config.toml
router_score = "softmax"
balance_loss = 0.00247
norm = "rmsnorm"
Below are experts of layer 7 (counted from 0) of a mixture-of-experts language model. Rows are named router (the router's row for the expert), gate (a neuron's input weights, with its number), up (a neuron's input weights, with its number), down (a neuron's output weights, with its number) and show model dimensions 160-239. Each number is 200 + 40 x the weight over its row's rms, rounded and kept within 0 to 999.
Before each expert's rows: a language model's description of what the expert responds to; "mostly gets" lists some tokens that are sent to it at least half of the time. This comes from a sample of Wikipedia text that the model never trained on.

# expert 10
It responds to: Middle pieces of personal and foreign proper names after the first letters, such as on in Madonna, in in Seinfeld, er in Derek.
mostly gets: "ul", "ucci", "han", "on", "il", "ak"
router,148,137,219,274,139,226,224,202,249,178,161,132,178,176,135,220,244,202,218,242,130,266,148,197,243,209,210,179,113,231,159,181,220,155,242,230,243,208,234,209,203,174,243,218,239,226,217,173,154,239,200,213,161,245,201,284,236,202,259,207,199,289,153,270,178,228,86,150,211,203,205,194,125,245,140,177,158,239,249,193
gate0,239,251,221,243,194,235,295,155,171,165,142,218,209,173,277,186,190,242,225,159,235,239,170,214,214,153,187,144,217,216,211,150,229,201,133,192,196,213,235,255,236,205,212,165,232,235,239,186,136,248,205,225,122,175,211,219,214,206,160,231,196,196,207,243,244,214,199,265,176,235,196,158,246,232,188,250,265,222,141,191
up0,255,199,193,248,225,163,155,203,190,191,179,193,209,179,155,245,178,209,229,188,173,260,247,250,218,210,167,199,163,162,179,162,167,199,131,168,216,189,220,232,149,190,173,188,182,282,175,227,70,248,197,200,196,231,231,166,215,209,198,152,217,280,240,245,252,162,183,192,167,264,234,258,203,226,222,238,169,306,212,184
down0,186,268,186,125,241,193,256,252,185,204,219,217,214,285,200,243,217,181,211,195,215,224,202,251,185,117,158,267,238,210,215,191,196,253,224,195,247,260,137,145,159,266,177,256,216,223,158,164,257,252,192,160,219,188,220,158,224,251,173,196,165,204,170,194,199,188,201,174,213,230,222,196,232,288,240,183,173,238,185,200

# expert 23
It responds to: Initial or inner syllables of non-English personal and place names, often accented, such as La, El, Há(jek), Yu(liya), Qa(ghan).
mostly gets: " La", " Al", " U", " El", " Le", " Ka"
router,217,149,230,201,219,123,155,227,228,292,143,145,153,196,227,220,229,160,228,221,151,178,182,197,282,200,157,172,122,229,214,204,180,184,270,245,212,207,207,153,248,185,186,270,258,231,183,182,238,182,247,252,184,275,172,251,183,158,207,149,266,219,161,202,131,212,37,143,246,240,177,255,180,234,156,275,244,139,290,244
gate0,158,158,193,147,240,187,210,217,198,241,134,206,204,263,182,161,208,129,235,122,232,198,203,196,215,180,230,157,133,234,188,216,158,272,168,228,183,245,224,222,288,205,167,125,194,119,195,216,274,219,200,122,170,151,186,167,225,157,236,220,199,165,140,187,153,207,127,227,195,175,176,234,187,213,197,244,169,144,173,206
up0,224,201,130,190,277,125,150,219,128,213,209,139,226,156,173,144,189,129,227,209,172,190,184,236,206,181,152,249,132,198,218,251,244,157,201,234,239,242,161,171,233,205,155,181,288,198,166,188,242,204,178,185,173,269,162,227,274,172,263,221,207,201,140,216,117,168,152,150,323,231,182,218,170,144,217,156,210,147,185,221
down0,118,174,213,282,182,253,223,239,266,240,221,172,176,240,129,225,159,135,197,253,223,182,199,130,238,222,127,231,249,179,200,281,105,209,178,184,205,254,219,170,175,211,104,210,262,178,207,180,193,226,233,154,268,173,256,179,240,213,177,206,164,203,167,109,218,253,193,245,251,146,215,218,153,201,211,245,151,165,210,219

# expert 22
It responds to: Units and trailing pieces after numbers or dots, such as kg, cm, km, domain endings like ca, sk, and decimal digits in tables.
mostly gets: " kg", " lb", " cm", " Website", " Jr", " km"
router,229,200,158,168,189,221,180,190,200,189,99,155,275,120,209,217,124,215,252,198,187,192,197,193,241,198,261,159,175,234,216,195,157,203,209,207,177,250,246,207,204,164,201,180,262,200,184,253,223,210,136,209,241,211,201,191,233,217,258,201,196,253,210,168,170,192,155,227,175,158,267,173,203,255,185,197,240,279,255,216
gate0,140,190,137,197,161,124,191,200,176,256,183,171,220,243,243,194,202,165,218,211,207,201,203,208,214,188,225,262,218,149,192,174,184,243,274,155,132,227,237,192,199,133,244,261,144,222,215,177,186,304,202,242,192,163,241,166,218,188,159,145,228,185,163,238,184,185,106,241,273,220,234,198,178,153,228,158,224,272,131,189
up0,175,263,149,211,248,181,198,192,232,201,216,213,228,188,251,169,216,202,183,160,142,259,136,156,196,200,305,204,168,172,152,215,222,123,270,189,159,228,218,239,291,204,277,209,192,209,139,175,219,176,182,173,157,181,177,192,250,218,176,228,130,131,187,209,178,274,219,235,261,224,217,189,187,161,182,199,288,145,299,191
down0,178,240,175,262,176,293,253,138,225,221,167,196,175,214,238,133,269,144,240,204,196,121,201,117,212,183,257,225,252,212,156,249,216,231,230,184,194,274,146,176,183,313,190,192,202,170,244,185,192,182,225,244,180,214,146,197,222,247,277,190,145,176,228,205,178,192,228,138,251,156,195,210,292,251,175,239,254,171,230,275

# expert 9
It responds to: Opening quotation marks and first pieces of words or names after the, a, or a quote, such as epi(logue), Pro, con, New.
mostly gets: " \"", " Al", " co", " Co", " '", " El"
router,208,198,227,236,163,222,201,266,229,198,143,279,191,220,240,195,234,215,236,133,118,216,147,187,219,165,224,205,219,194,226,206,181,135,201,254,127,154,238,137,218,193,156,173,274,234,201,178,177,144,220,187,153,275,194,241,195,144,139,211,210,218,238,248,190,316,210,204,213,255,247,235,161,175,227,266,140,142,195,200
gate0,180,195,233,184,149,127,230,224,225,175,180,221,156,179,217,196,181,179,164,220,230,282,197,203,172,177,268,263,201,188,197,217,170,259,186,213,144,161,244,151,175,187,158,166,158,251,313,190,246,198,273,204,189,225,204,260,267,206,178,181,279,230,233,203,159,128,195,223,184,238,170,201,151,248,185,97,255,247,128,216
up0,198,233,160,181,207,252,216,163,274,175,192,182,176,192,129,193,257,147,175,158,227,189,232,255,121,261,173,273,208,215,161,272,165,218,196,165,164,169,199,187,235,170,206,181,219,200,249,164,209,192,177,165,137,210,145,169,207,113,270,251,179,193,206,260,276,141,145,242,220,148,199,224,226,290,225,114,316,209,195,248
down0,264,169,234,193,220,285,201,218,216,217,229,236,178,216,130,229,174,210,169,176,187,199,197,239,163,268,164,181,218,236,140,115,191,286,181,213,181,107,261,224,177,240,199,176,128,263,251,154,208,197,128,213,225,205,173,142,220,236,118,185,122,182,179,224,174,140,207,105,163,146,182,139,264,190,151,133,210,200,75,188